config.toml
num_hidden_layers = 12
hidden_size = 224
n_experts = 48
experts_per_token = 2
d_expert = 176
d_shared_expert = 192
hidden_act = "squared_reglu"
moe_layers = [1, 2, 3, 4, 5, 6, 7, 8, 9, 10, 11]
router_score = "sigmoid"
normalize_top_k = true
routed_scale = 1.0
balance_loss = 0.0164
balance_bias = false
router_cosine_scale = 10.0
router_bias = true
init_std_router = 0.0223
lr_router = 0.000667
num_attention_heads = 7
num_key_value_heads = 1
head_dim = 32
vocab_size = 32000
norm = "rmsnorm"
norm_place = "pre"
norm_eps = 1e-05
positions = "rope"
rope_theta = 10000.0
rope_fraction = 1.0
qk_norm = false
attn_scale = 0.177
tie_word_embeddings = true
parallel_block = false
init = "uniform"
init_std_qkv = 0.0353
init_std_o = 0.0
init_std_up = 0.0353
init_std_down = 0.0
optimizer = "adamw"
learning_rate = 0.00114
lr_mult_qkv = 0.4
beta1 = 0.9
beta2 = 0.98
lr_head = 0.00678
warmup_steps = 321
schedule = "cos"
final_lr_fraction = 0.03
batch_tokens = [32768, 65536, 98304]
max_seq_len = 768
doc_mask = true
train_tokens = 408100000
max_steps = 6840
dataset = "wikipedia_en"
Below are experts of layer 7 (counted from 0) of a mixture-of-experts language model. Rows are named router (the router's row for the expert), gate (a neuron's input weights, with its number), up (a neuron's input weights, with its number), down (a neuron's output weights, with its number) and show model dimensions 0-223. Each number is 500 + 40 x the weight over its row's rms, rounded and kept within 0 to 999. Numbers have three digits each.
After each expert's rows: "comes before" lists some tokens at least twice as common just after its tokens as in all text; "comes after" lists some tokens at least twice as common just before its tokens as in all text. This comes from a sample of Wikipedia text that the model never trained on. Tokens count by the router's weight.

# expert 35
router:494519481497526553538584479466534489480516499434460489457533490441558444531425544544445532496479557526487482441528542522612506467470510519527436460571473481517505500516574525446480516458462511509524468550500459559499495522514518541566484598518450508550482542554465460542557542485512535518475555508532484518480539466426494461443487519506488506460557476483453501510472535458484495457513511559533477539556518517578449434526551533506468501475510451475469445571513498442541549503564494542484507434556552518431468527444426552526522509496477527566525477482510559546522485545465533422431561477526513454462453435494511506513577454538505529490496410502443436440550495550584488443521
gate0:471459528531516481515523464460502507516521590383491492516517474382482518491548468537421556540536385592516551570533486502442414527437500505515555539425470525448516534473486507529464498542543484499527513512529457542526536450467486474538530488457447454498521570476460494549422485498597532512476443538560547520528513496510506477493486483557464432509523496486525446492599460510456518435531537463482520475515519436440504574473534503452502465454529525539490518489526464482432560557424427455499451492537490524476423527448494519527445481511463524538542488459548505470503499470450486521495555518427489491467516508516476522434494513505506433474509484481448446473520514400521490462482
up0:490472518549447461491547495477504523484518550408531545499527493390503512513533512538444589562485438544566495505505505518470488565460524503516565519434482500481524542446473517557471493506490453475487508453471443509545497411527453451592512501513430441509526562447459519549431512492564545525493446550544579473534530531525440475510500523529480470512480464500516364498571472529484547450551517482518488496523576429516515545513528524436524456474559544543461517473434468475446575558435426493521497511583447498485439513485502531520475512496488493557521492409536542470515564480468520516482558510455522501479532521543484506447471542503525448448526491491520424486523484428469473490487
down0:434543542517477503450479569541511497483538516532423483540501472541515490543527579536561455490529526495484454502568537492528501496524451501496518527451440545529467488582529499552484511464529384446518463454511506474519428497512494489460630525480499511532445414460600508500464517547471516481520522497537472529468453508453536474609460532450379545543435453488427451463368462522554523527537555445522441457466516508464471537525516487527487501529558525442511493502510523500475494533510499519504474467505547490535543490480584514467537490526472485493475545504509556483530433591537492490551513516490539468517432466530457572542520486471480553517544523452559472495514480516476455522509
comes before: "|", " |", ";", "N", ")", "ed"
comes after: " |", ";", ",", " (", " and", " was"

# expert 44
router:517503519503533466456530495495535529519488532474441469400415502489535427505448545444419501508473542564511422445483494546533508465521478479478395531560531459459494538505508595514524488456516533523525469578534484523545509569533463511491502543511457443550479464524515455481550475522507549483485571468464529501496534527503502445413528575504491456433482488498432546513509464506471517448529451528499564486521418525567468424542403419506514483485509476416524476495462447430556461526543491495473497450556507517461468489532527587496478470522459482515458532499512529531476531495493522551467499532483484446560502477481447509530410413501499499540533452449469454452555468557505546425495
gate1:477512546521517489447490496483505475509570487523561525402456535466533464524462440554516573523507543491433506447439478497438553489559484476517513463530494481506505466548461522558475552507451488520528442478485476506524508498587493529495437453487563560471489565496516545531554559501469496462509474421462457497510517557468535492523532407494520491488525493437441500497612540443501488455505547521516529499499462511485484529537491526502549460523455481488535476485528469480514552557540476473561549528471458491537513443527490499462537509462536498421565500521467528468471611515392395507507545457564511546439502499525417440531453433505473505466512456499524471492576553522433414540574
up1:479490509465476542478490467495452485495439482484402439626516513514490511476487453509439456482455508524542507553511482531508472439541516509494510490581517424433483492446465454488575482450542456536521481481527499480496517513471488493493497537532450471495469487473416465488533510459503504508462453525623511499518454438545419501455472529492477548450489467516571494498441478496473534473483471494511432486422519477541524452535484412501435590520552538492548520519425474532480422438473507522458559495480544544453576504516515494537468445526474499520460466558553505482517449524582527486441487584531513517534520456516580438485494526481506496603546567527449520549425442473512543502480
down1:512483476460487447498472468518459457510504584527526507527553524452475465451499496486468465465534583521536526465532467452532470462517436517560495559455467491456470453473588437466546527489518452501417563448485532556352491454502438538529483514505476522550472472505468512474495551465533476425505436536400451407499450453509425494484573488524564533461485477510501517448435471578468558527504505538518501469565516610500516528467551506492585472463541465462535506537542513536463561531482542467523507495498527533526431546491541561505546518549454534476514550472537441516508568511518536519459544496491484433506511498515476518498519481488504487425487463503540512501511589524451539552467
comes before: "s", "|", " \"", " The", "t", "D"
comes after: "\n", " No", "---|---|---|---|", " R", " O", "R"

# expert 30
router:502500503483432490516554498495573511523433556459503475352484549472540471475474517500435506444524538485545503493484506456514487412539491511573462456524539503506449476547496528526471585564535500527531465576583487549403492546527486502611497554552497503511457463531480428543543499508514586480517492522512514541445546477492454495443426507559482482489458467446495515464580536483416522465515485522448524502526518474551375437491520525457482434521495453482510446551502474491571530452529535478471534507514561471466521585500404520475560495544472494513477505504515440519484511464506531533513511538481529431520520519479469487539482443510461504477485503517430506494528424527547542517517
gate0:452545545491527501531498499486518458561476511478523515488474512535489428477519518495516541486529553414461563499491454516502444526497471487487474494551553467534474477551490501508523589533575467482431498529557526439512464437492492520540522485487565508418436458514511521517597507505544576450478486414498479484462487413568481483516530549468468552482540492573516495458450514462449481405507508440538523539524543480479561495486541427489553554521491533460504506524578534525463440451500517475445405453466461461430515566493599523502512616580454454475469438546457463425504471548482462457442503547495533501480498448445535456531492490507490468515513506533501508445466514514454541482473
up0:545456450552476457399483504526495526453575523554464441526538468464494549509535491476468447512473418590503484530481534468510499457518525492516538472482473523498564555419555499506505441511482557466509515487488455529519538539500540497453500491518446462511540532495521489476451462490473443556548543632411456531591499592446539520513519462539566470526495505480457525530550491474568479551489487538506512512430483455486494532442490546543479441475500469557468482500404482502517517520467496500493625491517507523588503489500440467510480442424512520507509497460522517572472527423427538497589487453547516495461507487572505490448495502419467534463477544463558502481497546517546485495508
down0:479440481569574542508540413411555468455551476491507501503511514519549484598485453425564497432484504524498525564443484491437602513546499491546516487518505495577553483477506508466467487546541513536534590498540484533453452445530475514485505476511508503460549515399435537489499510523497531529526504465489525521567481483447456532462472461513480532559560458497543453468434480495486516487499491485565557443523521455500503533526463543495437472490474549473586567580485477480506538541506488489473526479527485523567541483552575489501528515529436525511534503448461455474509524462524476482514598596519505457514562530500539559537477545491451516578493555443530548508530480446522406527524
comes before: "-", "|", "\n", "The", "=", "|---|---|---|"
comes after: " |", ".", ")", " =", "==", "==="

# expert 31
router:446556562496443468538597414557545467499449500489433501455528515491531444445456534442432564440502501536437507433544460532563432493444459477479384557530543509511401546486480556481522525514501450453528445516579450570436493503468532530572469498529453507493506531510455495534528511504516491539539512475481408532547516493449497532519542489497532463461479480503458537485523457467455525477473527576525572487522468568543490426475482462492511474484492452494535503521524522481509535461528509521472575391543528549544498463480433452499445424462489517535475495440507571543484517578477521460479504475503504515456495475460487588480504465500528533529489460450462450500525484551514501478522
gate0:494518417537472516498541340446503514564539512469433556452479526569464534462513455547506521594508484522515474452489485490536555550524552532493473518548428463507504461468438527454551549464465478505515521437578503512477473504521492460535475509507522511428518439459449491551483546473512559503489518467493449537497540427465509562506539489547550483499495539494538452423465466518473408474532564438563522470532481481517485501568471482471519518526542469478548532468464507522461545461463523524522497424470448525588498482471532470497530480453475491464480479505527447471556539415537470516444463532493444434467548512573470464500546497451520538597453465415538521459517505512457551512515
up0:540479474574471408501503503457489465505395461496503526557518496504480553497522547509536494524529526514448438529495506433559473499454519461470521509472542517519515543544475514533511510543522468530506588503482450505465487473510517579542519490469530539512492520513515508497473539568562549483566565457514514494499506480551509466513436479520502574504494574540481534456468447491540412486532468433531512558431523468498568561525518439460544459528463530491491463508435571488510411535496491549500401469430513515500489588479473532386531508471503502421470508500479491518479534430577455537539463586425477512462539531437506487551442525520481454494543500551542563570419471489506507446477
down0:515459503503466451552407495527472519421433522528526499552460495474442475556471511486457456497478481473497476478548491562501506523517431455518542515458459500497422491511594558435470486526501455545489522485503488515512510515521468503508488567609419444604468537529510539547503495546499516488457581436450472390510588523497497485460486518517498529400509540452498453499451441558510509434511423450451538483547518558493501499505451466466552408539504506496352486524492514521494496531520483535501504454479455544541482504502507562489493515504488492493533515446516498512492426537537532509526509429508468519622480521492496478521541465499507521481579458444485436479484537529509509489552
comes before: "==", "The", "===", "=", "In", "A"
comes after: "\n", "==", " =", " ==", " one", " on"

# expert 43
router:504477536522487467502553440449541485520488445465514487460512530387517429394484531503445458408447557542507458474486517574561470451513464462533386503569507532477500487481518508476501510448509563509557476579519475587474503488503539479469465524542507484486489462517515413505536461491518569499504488476522481532506511495514489544445524483507544504477542491450422497467423462480480508476485433564512544476504556539527462452496437445522437508499530468500459552572458485446556432512492486467455527449523567483468483417537477502530472449546488470541437483503526552490512493534490564504481516506392565468514460472488474462487541477484525550507472483416535479486570558576577524537477
gate0:491484497507480523492498417534564497516556500504477507471464468442607493546435486509503443561562439522498503506504552502461532557422535496494544458484573499578500457502549569473543566502523463530538433499517526513504462536541488509498490494536496580492498526467491526453470552432446517485579372466530492497579515500501511553443520536563510473510447532537465441506533482508530491488480503398428439543512476464501500495463471524466471461472537548454436450521510529485531514567471458483553429432536442503534496486569477523552540515499542463498537450565525524496521483498480560500495466482579519590416440492477552488550479439530493537522446490523558430464511537512508558528526
up0:514459510487458511489556366500538446466547498524481516467491465449547462502434500537493446527546498562489500511512533455459551511464517494487533458509555498535501462527549501488496507481501457563552412446514517584484454527530477493520475461528499602530495543508457515428493534425441526480522389469531480511537514579495536567433518465596488464505482518502488466503525479526504489501469490432457453540508489442496518504461430503483485496507530520471445486514517536514515497590464439480552474453522417530537508474572456546525520503522501442490563467537504552512508463497511540479516452495554503598403433502468587457519477405540472525541451510474582432488463539534516549507515
down0:479495499455514565497496531545484517457554593554519505496527501465495489456446467485517464557462522504464568495622452560481511496582528501462509490509477450483503412529454482422509447514509524572497469514487458463446531528461461493554447514510474462527559483503524454539522498557434535501497461466438442457611559524423469547474554546498505498538505435479534513514479482545456501517463491487560485502538443509606521450518526491460529501489506497542533466486509445572497565582574506517526556473521506497442440446499478534505423434520514556500632527512519535504519572513488441476495512538496498505472531466465506446486451489434462491543498508600564554480485504490479506517465
comes before: " |", "|", "In", "==", "·", "==="
comes after: " |", "\n", " MPC", "==", "===", " ==="

# expert 5
router:480540512536514532537528533540528495553426552468492506505443505469571477472469531429461510448482572518537503495515507460562460469516449445524546489541480553460488547476504541512488511490529519491467542560650453535473490511492515509530478591475403498536431472486508454486548558486509525519465540485479498532564510525465447496457550556529481492498502512495477519430521430450511503480571449558505448422520533492532419497485465480501378444452502476407464483544545452418544555512528517477461553459499536528448500480468466515448464496506454482497508502524557497489507469438466538509461552503580534502554503433542417489530502448550492502478414503433476470439472479498557514465521
gate0:529565452507521386480505506534549496568468491473506492476505516487450514508501446448568469516482438564452523572491502514488505500477504519502478541505530510488524470542471482579514586464506454490523482560562456567506494504525507465570459503485489472481418532423496482476550491444490512419491563583458464510474530486546506450472567511531531450551471516466527428497477515487516477486468535549427526438549550511487472471514528445539509519444480483482484525556502487449484499596516478453491517429476368499472549579476509510510526538518500563424435508491552521510510553486480474564536484539534504479521525434516437544554436539504425500597535526491564479558490466532458554507430
up0:494553565541524471394522450507494488461487412464519435497449484473529532495489484510398576457472546509519551507500441511489439466439507515504516488561473543577518537493480500468513446544547532466451528459498409503540589468539494504440499523473553504450447555508509412555524488456495568499530453527527528462458468537558497481469539468467521467505506538480413547485512562494467457528467506498458540496574502440476585485420444538541546543431491492563475532469516402520456480453477483502564507464478492528512488531514533447453494532518424479521540514483478542611469552444468524480498496545531492533435547491446529441470497557495505472495532465470470510470573491475473537473471
down0:502393522477480528511547451563490465480565559442457536475570543470484431486415515522541534452471426482485523511512571506483496507466462584487504460494519507434454470543402477511434525474431460555425503554480512461446534523550531532493450526481476458471466484541482499551489535505510493475557546521506516491443428439561482509493507508471572571529617477450458376546473547479436523488508442483494461549532516552482501487476552482531445516493459494511508464498493554599540502441539474536496501485430494468457471475509496545532513473537559570472522511512459556430551478554468517555484524462494438546484503510474522514428475486491451577517459531537492504517502479510478525528496
comes before: ",", ".", " (", " and", " City", "'"
comes after: " in", " New", ",", " United", " of", " the"

# expert 32
router:501423498480585463497510460518487514465498482421493410449476499453515518499468522517490509536509543522468502483471469529558512491477467467485475482593596457473467493516488466482445529555547549601470534473532513465464549515517490546518477529522472492511541523523457494503490556514523483509507546523483525494459528464491521478457410534491437552517428455503460570427537485460495538445522505513488452464528466518540411460501447459522469527470506456392457495546483517506542511510535483424458535461492559500436521426524448515611495497516457579490579489495442471452527465527504557511408543504535505445465541384501531517491519433463514516547478484467479451546471526565569528433458
gate0:486564485484481461480537447480448499524538509441481443491503483499490426462469521488506491475543531526498501532552509550596513473462578535481533462522481528518502472441559482509507528435516549406442430446520524524528517503476578549526524531527505519457473571498503472510508524489520496456452502430448408586514609532468492435433502501500458466500490497517481567518545483516469417527521560424543517485462476495497507491507542452547439508427460477507444488481478490487544436434475485586510474510541465584548460509519381479514465503457380483525514443443494473552482518590469464548490502494436433532489503457537491487509531498441548473503501474466493504474498497543559552477455
up0:515437498512530565526502570533568497500469508561524587511497502500553556514501478520485558535479480484536505483465491455398460502538393493529500520504470477511507520520466507499477461531496431590565557550505451524484494501537458451472463434473497511565482439523514503497507500482448527527521498570518591430503412442512480581555500521511545505491534463465494469452472505442552571465473434567452496500511525514520472495485471582464537526559537495476540496527518490474430526577537532421520537474476566430457549505472617519473547477516601514450456542553517513453518463402506570465538493471512557501507494550465527523514460491521430509498510503493508498512510456477463436499553
down0:464479477481549519504469581505519506521523465544507520509519555490481451502458525480457526477510577505535519452512517598489531496405555468566476478557486501616548525569586532508491452468490528520547491496496462573445470558508485487452458523533529487551474450524480468506591503493494554533460486459411513495441539510465434548524531545577475512555490466526540485510490521466508461431507469533498588475473460516532435526531464478541516477517512455499494400458477549508559491447553517468484485427443498425493476526492467512432513486454493465519455466424478537579541506518432490547511544469496527436553525511516437463498488514536478567533522484582399488488573462520476487552481
comes before: " of", ":", "s", " for", "'", "=="
comes after: "-", " the", " a", "|", "==", " National"

# expert 0
router:495460529511470483498466512512534461461436531459519469431404524441519426495474542476412568476500538516429470443511478502490440487538418480556529433463539475465445509515522553451477560483545530515479450541593470470486515514484521532520464561520543507528405450557477472499528581467463503539500496521479563543463537447520562500407538593511503496505516480468468466464452472480424484540458465529495453436484472503524518446460518437512452530410552470440474496549517491526536430517532526512447602463489555508540450559540462561586456519516460503506499481496495520504461481492465534436486497513519511470500407468496504492536491417504436486511445478509500474490548527527514535462458
gate0:532554458530507553543479557455519472528479503523500518484554572400534499524473385454474499504473401528492543459558504517536463565476511487544511496436577509565477481499498526562522547462544525506459483462545485443584562507467477552508456542439557520482478509477555533457495416483463511446480491466433516485571480473551557468517507546512530548525472554532470469499462496486477482495494396484492474489536510508478513456492570529479485450525478442466482479509432408528519518549503533486479461439519530468544455544485464522518495406553471527531470461529530431506469529441468464547488462446450590559456442482521498501457458481610559509454493532564534503508490487543508482525462
up0:501564489504517554562499571433511496522465521543485503495556575420517463519487439469507492492480396488498530451570515491550472552514474516502541507431571528524472499503512538534525533429540515495491469443524517433570579519449476552528483527434590530459473477504535527430483437455480470461490498436469563460566470464529559474492515573511550541475433541530463485492454483466462461501518410504527457502506497534495520435511543507507474457551471452457460446535432430537530515561479563516499488464468523463526447558467492498521495439583504496544471483566538446514442535411499467515521453457466534539484446476514464484454489483588509551459496542552558493548467506533496502530442
down0:499522539545452476513493587458496491519484460514480475577549538501493423531482475499562457455492435498515503523519474508492518514502485554520503521506496485464518498471544509524537489551498492485536463473431537515471514492539475469516440468551552505536501435535520546497523478526409464529419496451518555439419481488590476528549391512471440463461444537505476396486482473508481506556503489558494507519430488495494534506538535504436429456649539465535580545512515429579489534539491552538538517468484513551495552470532509543535473511528419533565455500457559548487491460501508512528559511530495567453500526485545527483448559483507481435581484560552501496529409500461540452537505
comes before: ".", ",", " of", " in", "s", " and"
comes after: " the", " a", " The", " American", "The", " his"

# expert 15
router:553536483519488471465563526484558467533470440516460494421499565536496498498467560544461531510470456488492486495534499522454459370465447452508402499493531519465412488506520519487492486459527506534479490507472487554518500495524515496578512474477444527517490471519447431461565477479492479530518521514424556463558572490448468458472510481538476515509501494524469433468546473458493511470496463602459398471493489487522486457467518456487467463437494442499497475573506528414424465553593518519499472496541556516489467515476464520503507494504406570522444496526453504492477355484458498528516490482491513502461578458525565561492468426466480516523443492424494447484528415490564501481504
gate0:602501444523516540501493487482549464469524478493479537477505491460470505435523469585538480489536488478478542483486537482498390571588471495481488558449578542574466572567505516485459419559485551482476506369498576571500524486491446515533489481547506586484528523534515524488417521531469498535463543510517491495533509544485423499486475487483464476489445505533473564485530489426498492508491498463467525513501526461465499475462493559440562480526425476505522459470472503535460486453523557481566488518458476453543455480525461532496510475550519538520451500573537410468469484452519622488449465511413486534510542569513509495491510501479494391494499482477536488486477499475503439408493
up0:591507445533511540457540507469530436443523499497506453428502484483489525480508527576528517496523471515500495518510497421476457547543500456521463487440591519502463499599510528467427415528493504506503545394457592506472511444517447517504536473497516530516528537541498548475452479519438472482527484505526526472513444530489424513496451453482470510508432544561461540475517494446517530484480451487424496523465517502474545501495477553447534421470446461530513442463494509480477496506504551472567447538464448434543484478573451528465492423488530505476467543576470444437469494524506622465441467493445514520549537554510516502467473503532491412434502525463520475523498471476473404414555
down0:535590515541512522421505491531477590449522472513508547529430561534521532576507517487441515431466500448549495523513571456476495523597482469405497480483500508500499466558443436487491496513450489497496576503509517489546530470551481440497473470466526520481526580486521475444551505479524422515471481529567468512558501483535500496481517430475565462565496445519418510500497510496531526508491528551438568516501564611489476542554485497544461492581464499476505548555548539487471486440514530448535463497505528537423464462529571528453548518519502517481439513585526558508407483559468494448541507556481466563496510526460517562514541496501527519455561513444480522515592501530498474525544
comes before: " |", "th", " years", " km", " /", " August"
comes after: " |", "|", ":", " on", ";", "N"

# expert 33
router:458450536510535482527505464317511473500454456459489537470523562471530418383487512388435505438457560531469451501494488471490445449509416472547445503555531440479494540507566468479538462512461544458490481507466472469530505482533480508567471549504471505526429518505482535490522508494553503516476563526475510525531516461433477515465496503520550537489493457474495514436500493458396478465500425580521553452537502559489456423489495467501459485488522503502521521554458533426535463476514469458420494481533555506442526527460454492549454480520444524569470496466534526516521495506486515463469464521442519507479537425497528518517482567458487536535489486441452476509559485553579501454520
gate0:537445510547553535530444529541471515548502515475465500501501448455493521486550524510460542557547468534506494555471506461459448485501458535513481527490510483520501456552499518583531474474595529459590486493488436498432589514499550472491504426433570535393418563519484505486529500552512541573602502584430497595479487484534510446528507494497545534519599550514508537479564445495454491534474514504541544497448502481438514537466507512489574547480526517549522479546531502533455504540498494506530521562540498573504555491471437490508591498547476514534499442500520516445505494491410496515492501495428518490542482487451520559481476494506538508472423431531478592525548502544509567493476
up0:513496449455475430532571507535516461457471441534554518501436587513496490526509447490528561511500485515433499489506417521494583557511490450461520462609468552447501509469464464490457404504472512460424592556532527478545503563506551511488514449501516463505513436474461370524526471502491477493512535451452456530530595466443484497513464487521464474534504458491479518465529427566595420505502479544489441506532513472562452485524468450522476561454537486446480476419482444474532516472475530481475450495404584507484530496530521490473511476438483528510491528543495495519571536561529510510495503483509544476522486466552417571442463468451464507484518521535516539470484540534476498483514
down0:560474422506413578565478461504577509543488487555477466552546532491449492497497453483449434489499497507506473515487516547521553434463477443503539591526552539436469461532438499494521506503520479460507481525495454563453490496534508518520515394552496584509505417561515506558539497467531556498458570535526465429450515486506511481584484543550402513540522495534510515519517478474591467498506489583426464480504394458519456425541516495580508472501541521458552475478500504519554565459507542541547424523511533530487499493524479536553547508493436382508501509532496497544476483459513525508512511460529509488468505523506514527536518471507505453487460558548479566435556469437528500477489
comes before: " |", " of", "·", "s", " -", "whose"
comes after: " |", " the", "|", " MPC", " The", " his"

# expert 45
router:474496491527547490517542478480562489472487543487425544423528449451549423482495547440456526488469554583481482538488486466542485451474454496491429491560502539567557536446537498491514509467506546452513427533560456483538526518487472481536472548489430482583462466526470446522558463537485541462475563560486495525517585393462488462474489488518456514488535545503426490460504480498467496468508453536532443453488485494538495442485512497484452540448514541475482491573498503435527440537554530497440504445576588509483443498462470507435565561542453505546527465468507516511541479466524501442468488522533543399551538400486454470476475419503481522507432448462483528487538472531544503441468
gate0:531529537423543492482587521530456574507479442444487538468488522561472510535490505484496526516461461491495500467571387531464469558461500489509458513542473585491518514460516551523562435576446511445469480496481531503487506509497507518496436551471485522553446479501461552490435525428464509485540475495476425491540462494475453438482479491468516480536463497465545558411468440459499578493545471491501510471517467441544512571495455481569552476475492462479486566530533501488555493468540538561432454553564456522475526544455451500469468493542469452511505442514496550497482444564522433498561493542484463445490526467484501534462513497545562509430519474453486514443492396437582434436446
up0:471506512492441498481429463425559443485549496547533467523533519427529490492510449482518515479561532546533531539459582483529549460520553508500554456483475456538517483535514431461440598412596473513464506475512426508542483547501488463480563484531543452455560544510546453454526509567485513523458497446493532520481523489522517535487526534567477534460498475572460459549529567524508411509512560514558486532480556506466473441546602526489486533491537530531526460486489487540439552540490452478569511473432520488501455470507529462524509509443553518466532554444479466523510575441501531528429539514524524601461477559536493486524476523490477516515516508529500510535544557587414503530573
down0:460551556461460554464479518515495420528516544529504508523558488452485484414507445464463419455528579547545503569440513527523489483479461482593550474483559506544522527509444488537477492503505480520624438500520507557435503530533502466566462538559554489469479506576578550493518509493519566550510551563514491528491540575457493530509466536538482524520587466536483531524490587471503479473501539535499482548450491562450491557506548477481407493501527520517496512466500537468437508553479519498518560459491525485437556458506470541496490493484525515542502511462578473534418567477503560449420553498578482473519417527501500536486477540489451488522487440533479464471579490517434491508538
comes before: " |", "'", " are", " also", " were", " is"
comes after: "|", " |", "-", " \"", "=", " The"